{
  "n_layer": 13,
  "d_model": 128,
  "n_experts": 128,
  "experts_per_token": 2,
  "d_expert": 96,
  "d_shared_expert": 0,
  "activation": "swiglu",
  "moe_layers": [1, 3, 5, 7, 9, 11],
  "router_score": "softmax",
  "normalize_top_k": true,
  "routed_scale": 1.5,
  "balance_loss": 0.00951,
  "balance_bias": false,
  "router_z_loss": 0.0001,
  "init_std_router": 0.0165,
  "lr_router": 0.000641,
  "n_head": 8,
  "n_kv_head": 1,
  "head_dim": 32,
  "vocab_size": 8192,
  "norm": "rmsnorm",
  "norm_place": "pre",
  "norm_eps": 1e-05,
  "positions": "rope",
  "rope_base": 10000.0,
  "rope_fraction": 1.0,
  "qk_norm": true,
  "attn_scale": 0.177,
  "tie_embeddings": false,
  "parallel_block": false,
  "init": "uniform",
  "init_std_qkv": 0.0699,
  "init_std_o": 0.0,
  "init_std_up": 0.0699,
  "init_std_down": 0.0,
  "optimizer": "adamw",
  "lr": 0.00331,
  "lr_mult_up": 0.789,
  "beta1": 0.9,
  "beta2": 0.98,
  "lr_head": 0.01,
  "warmup_steps": 398,
  "schedule": "wsd",
  "decay_fraction": 0.608,
  "decay_shape": "linear",
  "final_lr_fraction": 0.0,
  "batch_tokens": [65536, 131072, 196608],
  "seq_len": 256,
  "doc_mask": true,
  "z_loss": 1e-05,
  "train_tokens": 385200000,
  "steps": 3033,
  "dataset": "wikipedia_en"
}
Below are experts of layer 5 (counted from 0) of a mixture-of-experts language model. Rows are named router (the router's row for the expert), down (a neuron's output weights, with its number) and show model dimensions 0-127. Each number is 128 + 32 x the weight over its row's rms, rounded and kept within 0 to 255. Numbers have three digits each.
After each expert's rows: a language model's description of what the expert responds to. This comes from a sample of Wikipedia text that the model never trained on.

# expert 20
router:136131130123119211158106190100123106190168158112158120112157131124140111128101136064128102126070113102172118089126141080098125161090136131109141114113000157126156124176175092147136145069096108121099067129101102151175112114102132158101126082116195098142133100106125188125111167145163101095108133113142135099154174138135168109091108123164125085102091143141160131174058125142171096166153
down0:110147189108113202121179105135064202143101169170156083114198122123127123171129105132121157158118119133078095176195147167172165116103104132145144145137100147130168138074160153156137095212120127157158141130181139160143157133116114111143121140077114071137125136105170081142089036156135139168159099134124121142134136133117149094187136147127142055130093119128140180202132094124158123142127
down1:125149109042062164096121121101124162132132103109186134133120099167139191094134073115067118120122169085184114105134165215123120133091120114107088186176132135080118162083108107095131146084100143189091099075178139137128177108102083158165136137102075110137110098189124127148108127129146141117119135166132162159140146132173097183133144118142118110124112087077110042165118080130143116129096
What it handles: The pipe character separating cells in Wikipedia tables, often after a number, percentage or place name in results and statistics rows.

# expert 11
router:064111116134121193163118155118138109158147046124151144101145156110123086120150097067093159153112080098122074131159180096111115190077138088169188169103143118135175181158179123183093131081064176078073092144133107133140144109087169139156145111166155126171140135082131163152117135102096142075097105110107126091154159152116098141109167131139126100135110142128170150159077058109147100146107
down0:159149163108051089147138139114104222092116152160135099159126106101127098131106120126139106178136154125127124158169088197179146159113131143103124116161103108148101194119078089126098087130117087112112095090160131125109180112158081098159113118071114069127154096157140119139053083093199111172135103160101164157089072082153116139148143172172158158199091154161098121122121135150095106114140
down1:178120121138102121170129078159114132156125129098143115117172140078131090153094136136105191105113169197128109085108161083133153183131117057079105098054141064166139149109171104130100127151109131147175131112133098113131144169126111114076113096084136165112113106133095096157149116110138154112154132151144149182133041082102091168163124127146125096205106114066143111123118079133030154086114
What it handles: Content nouns and names in prose and tables, especially medical or social topics (alcohol, cancer, COVID) and places (Berlin, Germany, London), plus months.

# expert 63
router:126159129149116165160108177104073099178101138111126161106146134091121125115114121054124095173109068065120137125150135073095136210098116110141146123113044170162155138147181124165148154100087117101103098150126105127134148069162072114107141116174138082176141129124099139162146156154120074110143110134187177120145235138120146125127101103111113054145120169150172153147067133155136118109111
down0:111120152120133200156124109163125117169137111173123116181144107161186166132140133071091119065134137139185066156074097147130108129102097141098124133156186140110089071135091057131066135107209180148170113148117136143124090118148130122189139111064113137139097129138154112078131134149073178101126096190124138130125073181087116113084127130140066086108115140146135092080152176123146137161126
down1:102099042120180213145137164152100122131066146100165137089118166158100148082189157155159142103122123108129147139141153111101125124172110135149143096124104064140132148157129155135079106090111088181121201130071105128093074126190111133137134120161172136116175156146142132152132142177096107088124156080154171162164109132099149097109104147108097122098138144072160088149166140135169061091057
What it handles: Pipe separators after column headings like Position, and single digits inside numbers in tables, lists and specs, such as 4×100, Boeing 777, 84 kg.

# expert 43
router:085093151144114185162118181095140088173130099066157141115132142096128068125134108074105106169082087113145066119155163114099135170094150110143176151104144112135175190165180179170093133072080133088066080145135105128178173091100158131146150102141160082161090133085152159142114116102080140091091095124149160102162164165118136129112147130132153090121108151093139155154086081100111068172112
down0:062069075156136129101054150118121169165127141135110079103161136090099128157185116086168134173101133123139156149096077141150155110154169119129149106079163160097150154154120127147140107180130170154170194206097131174138128189073121119114163137127135125108155081159105131115140091159099127140056082145133124071163139168089155058172131136193159150154186125130155120097142110136157115145136
down1:190168150105132130168071111100115088140100090119213129112103118104159123147088153112126085122092128161111159167094095100108127137112119167060095095112101101146150118113129139112173076146131052125172115159149140121063053100183171178156142127162130134130095167169113127189085133146137139115110096075098136164121145110079063087131049078087104099144125165130137086145131114131105087149131
What it handles: Pipe and + tokens in wiki tables, especially trailing | after runs of empty cells, and goal-difference signs like +27.

# expert 17
router:087147122121113178170060163095086105175121140135156122105140141078122095148141145093143109149098087123139118142131125121130104151067137105129180122109000147131117189129144125148115147106095118045135078111138120153154137096134114131167132089124172083157143132088146195164128126094097138087148139109103130103177196204154166102136149140110107102116105129139173161159083095159129062150117
down0:172148224158051114158147124093129118138102158098112078143113059075135047168157123140121119153100077111180065139122123150182118149100133150201146102131108160128155154134090162112192131107128145115144116110171120163150142149085132161147134126128124110135122136089161115123055138136122125117167137092127057089104182137120149123116135107020132152175150114153168128129162108144113106090096
down1:158125074128130150106159126112110143120147116118091146152095093141056172060111191109098111128148079101134123142140149078081170093108093075143177144140133109076186068151229150140156182115143168153153106114080097111099128103119085116150113161115090169197090178136140110135113139135192154138153101158177162120115073151099095153155117151178108083091142133166150076117122148113140114136138
What it handles: Sentence-final periods, often with a closing parenthesis or quote (")., ".), plus closing == and === marks of section headings.

# expert 5
router:143169084116081151180069159118115096199174097096125167116074127071156111165114134080077135179099085093129141095105161095127123143133129080142181106134112158135152132152156120201079139112097125079100132094107091145161174097133143134088112139106182080125168104145085152147102150105079111098083142175155180124157158155123167117114164102123109092110138124131153155195108067087146073094160
down0:177098208084147162126112164163104094125119131178144109171167096077124124115105113117167100172126038111153135143097129134110124111118158131095121152121140069206174152136085147188125123124125132179150132093133155088120145085137154163141052147150136110111115104166137153132191129130133215179150091180137138074136084106133149128189140081177141170115166101135151128120118187128162130155164
down1:155155145146127134123153131096145066203102148107099127087190110121110101104118084059114113162118108162137149131149149084121144171148111110185180105110131141186070134062103098172086079163171147131132125096054131153128125098187088142164119151168090123117146105124164117048135146133105147175089149105145183153124120115086132145189097119181125088114093126100099088120067140168078118145156
What it handles: Adverbial particles after verbs (speed up, save up, making up, back, off) and everyday concrete nouns such as water, sea, home, night.

# expert 57
router:145163107141098197106096165137101069198098089123168132119191131093175107065140100080090130157105076132149070112143130114101131168112149080128135131158110095163123162125191133175123142083100134051134141100108120145173141129128125083118138125141152076119155116081166145171119099112136124071113074122106134087194203138148114144140114132149087122094106119161154136132082081168154049154125
down0:167094120166121152113151142215154144139143109109133173081084137103178154130206176139159191107164122158167108114109078143152108086106123092126120077103139138142138140107119096080134142124131113086176141081115153140163147069111157130096163153090168104154151138120130170162157146095121124172119113168095167116140200127147172087119115117092126151139156104090216148100152053147068139121196
down1:110135111153107099183144175149155141083120135111125123082104073081120192114160142082118096139085163135080182106112177153127105129166140073132157176118032140096144122151163121145134127130107150146122139056143120157157092151079094097126194077129112141078123113121098135099100116139190143085049126124135099164149143152125130111124193110146149059119097120116181136060149116106168114067129
What it handles: Abstract nouns after the, first, this, often before of, such as name, time, title, version, date, structure.

# expert 14
router:111153120193132154156108085157118134180113113141143152104160149094175099171158105083087132157101092088170092132140143096123139191136137138178139144075089068121169127140200139149160118104054117093070106110107106121169129065145141141136130128089137102193142119094097182125160162094148109050108089153179083124176131139135162089129183152115128076179132133095103130143114127140118053140110
down0:115122115152081123078095122079108102142142136139116120127162115116108104142104156143126182116100085088116076142138164125172201116135121116156185143100162047112164139161127101129136138117158149166129138140124101063111136084166159100247153139075192168137131154111193156125111110169135095146103146127200127152104108136125087140155073138119108119192081154122148125144183099103166070103092
down1:131140056116100132108093151127155139110164189143118157179148077106072148074183129123125098098162130169148154134108140127120173203136110133093116183128141122215160144158096129150151168111101149133122170149142098151114168106128109142084148115063190179141066123159164115092150080082178063175104112113156055132113117142138168185104107131176146151171113134132099122133147081147105113109138
What it handles: Word-final pieces like on, one, ia, ton, stone completing surnames and places (Creighton, Malone, Piazza, Piscataway), plus Lane, Sometimes.

# expert 10
router:046143102159134167097075170120086105137136142081131158148134142103120122148159106104062124154132067139164090125180102100109165178076159111135169152074134109168155187176161175166096141063138120066096075107143076084130159071087121129140112108118108125177138120142135146178111140105109156073110125166168133161179147160121118135107118117114120082150086166133142131156068073169141135168137
down0:114168130086086097105099121180129140115169084149142073074159167125180125140150170066131167179157101139126180114157140140178109172112081120085177102161154141123113081089091167149130108134117057101136114140155158121060162135178110105132156152103137133131098047110122094132116177146106167155164090157090137129176095121111090086223111077173115112146106148100131164086105134117130105122141
down1:154108111111089154080149107159126094099148105168190152137158148125106085090091086125108167104113107123126096113096135121118153148171144108139077102098127167106088117175162120133077139091102126126182120117092134164090093121251108124145103122142126137122111206140119144128078190156117162175183122095110108160133092123132187113139152133165149158106139119075211169062134076121165085096128
What it handles: Capitalised abbreviations and country tags such as US after place names, state codes and letter pieces like TOTAL, IN, AR.

# expert 16
router:139154128141075180163069140130091101204159142107176114097119140059136089133123156083129092161103077146109092095178109125114142163096139113159178135103102140157171179128135147202123144125074116120112079154148115108153131087088118144123105125150139121128175129070175148177129141118132105102157129086122163082163220183117135128109123148121095085118109166121151161178045061151130109123145
down0:079135152129117132141164104101154128093138062153095121088178151145101163147135135139103118139119161065129150109197107101120100149133113208158169170169097126171109124131167157128106140037127170086122132142100150111129137094113122173181132186123080098187075132130100167087095103093102121114146136158104081165173097133195144139154056065163123140107168114086117154139092106079115093099113
down1:141124255162127127131124149161118099103123178087114136131113096141110120144113172121129102136136098147173135085137117092109101159209129154176110089137097176168083140128112120101158144105144105092113112135161113139135166117116082104136131116170059189143122192178138133151154086184142121105146158167110106132141148129142189112144029138105135122094160101143180150106211134112112080154126
What it handles: Periods, closing quotes and parentheses ending a clause or quotation in prose, such as explore with Loki" or skip."

# expert 47
router:139094087125099140119072136117103090164137127116131125095132146139145115129121129078092164106126099101124114134177147068098125173094146102194185185119091137161136165163166157143086109097072149051065112178102126091156144120146120170125170107141138080143096111105116190117104137112072128059119100111152117108130190205112145101132155121136105046097137160141170140163063125167167115172125
down0:112145124184145137137109163093105080215149216079103161126096159158150097108126162100175144144149117099084135115091081111074127139134099090177099143146160110122103125144179152082143104161185128092135123124123144101129122156179172110081152109138142143144116086080103163151176115095075147139109205124117166159094127166114110107183200122119088063079152121105172102121140083160140097140132
down1:131070182160083154149129105141128144112154161133128162068104121120212187092131151137195151108091176104116100122174094129133164171154168142109113157120180117130068081156125135108125085106100101076168120142094181094077083129128129135162169162099132107123173124212112078136158115129057139114172094137223137091111135158145097145114136097131126122134155135141115128067138155140109175158128
What it handles: Individual digits inside years, scores and figures, mostly in tables and date ranges (1995, 1875–1954), plus table headers like Species, Country.

# expert 6
router:142146091151157157154119147094127112136189177066167148110128171134167105109101142053082109147088085120116136126152136102112120198065127090143158144124112147174116177148148091151146117111106159116107105140134043090185130094137119128154134109146145100159164186091075123193145102117138120097128085156126118110145174207186148120162151187128100093142131150086147118150084101152165061102079
down0:115112167134089107211113088143141138143165160157136175103168154163165083139111087128178109155155117145128136115188065207181054132170167148071128098132129123169133139155055124094130133112088152154138127184163180170130100133104119148150159138129159144143204178159161165168139122121124091121132152148120090110139187077172149117131081174153137146093133080124105163119136128183116151104138
down1:152113170139102160121140141132135074152113156144082148122046115151075136117069177174202107094209081128139121179134112155188120109120168156125116088139131126133098165178107185080173084126164170093083181061139122141131113133115125132131128083125074133160106128087089190163105121140116156131128144135152126102111216113091111116141173091116157148064131125124115113065144118154125131107110
What it handles: Short vowel-ending syllable pieces inside longer words, after prefixes like re, con, dis, such as discrim-ina-tory, masque-ra-de, ter-ra-in.

# expert 28
router:112124089177117180141107138126076070154153078125140152093152138102127122094123133031105147139117148063126095125162107124068127139130125107129172159100039119120155191179189134146107170058147124069087058150106085121180090098126152144105115129123126076130152155138168150145158141100092108120143107149145137127143182220133135128080180137146081087119124158156110106136111128141129097138122
down0:126176138179080148125115158121137105199142177164076131098092169067126137117189111094161075120169085113097164155148121101156100106107127139120136155172134108111157148153089111161097150116168159105132183119145092168103070172128134163119120141128124163030139136117140112121130076163174111099103159135153086176151181190108140090104161161130127090107135095176144068155183150136152061111124
down1:060072117105173150101160129034123187082168060183101139145163169113124134171097132092079085108152137112131175143143124166132097101092129096157151109144126162110135140104073118085185131102122157094102095104138094132134112130099135151101091150128171148114078104168151199158167146103111173092127113187151075112096111111115117181118133077144086134152075079127102168117169146169127152126148
What it handles: Third and fourth digits inside four-digit years after 18, 19 or 20, as in 1872, 1938, 2025, plus century.

# expert 35
router:146146123152125194160089146143115090141096169100176170123135145092156117080089134101128142112102086138134122054147117132145135199063120140159147121102105146110176189152185120155094152056131169114095102175112106101117175080141098148156115133132096147143155121142166198107120143089085117077073081125154160139139193172137183135082150118139160098137089149135118117140056055118128152140161
down0:108095159089108161107064121133116078098135120108119101168117184139121113132153098136113086155093151111103176125160185126124091100157126072109072105128149178141134181067162144115124113072166129142162132106073090206108161156050085105178110133129158127167045153055170088125124128150097117173151137091103135136111113180163145076165127109112124161093149127155124107142096067112159116115113
down1:126126093163115085062141129080122155137139166143167154146116175128108161134112122147153087135126103132052071120168124158169141101163137169102140125114121119157139170171114138125119176146187165128143081098188130113114059173081113136091156115120169163024084137072133143092115148102145083112058145095149107176082133088157120123132120130138127133146085166201139130150067133133161165184134
What it handles: Single capitals or capital pairs inside acronyms, codes and all-caps names, such as DWRK, EBRD, U.S., ChEMBL, COLE.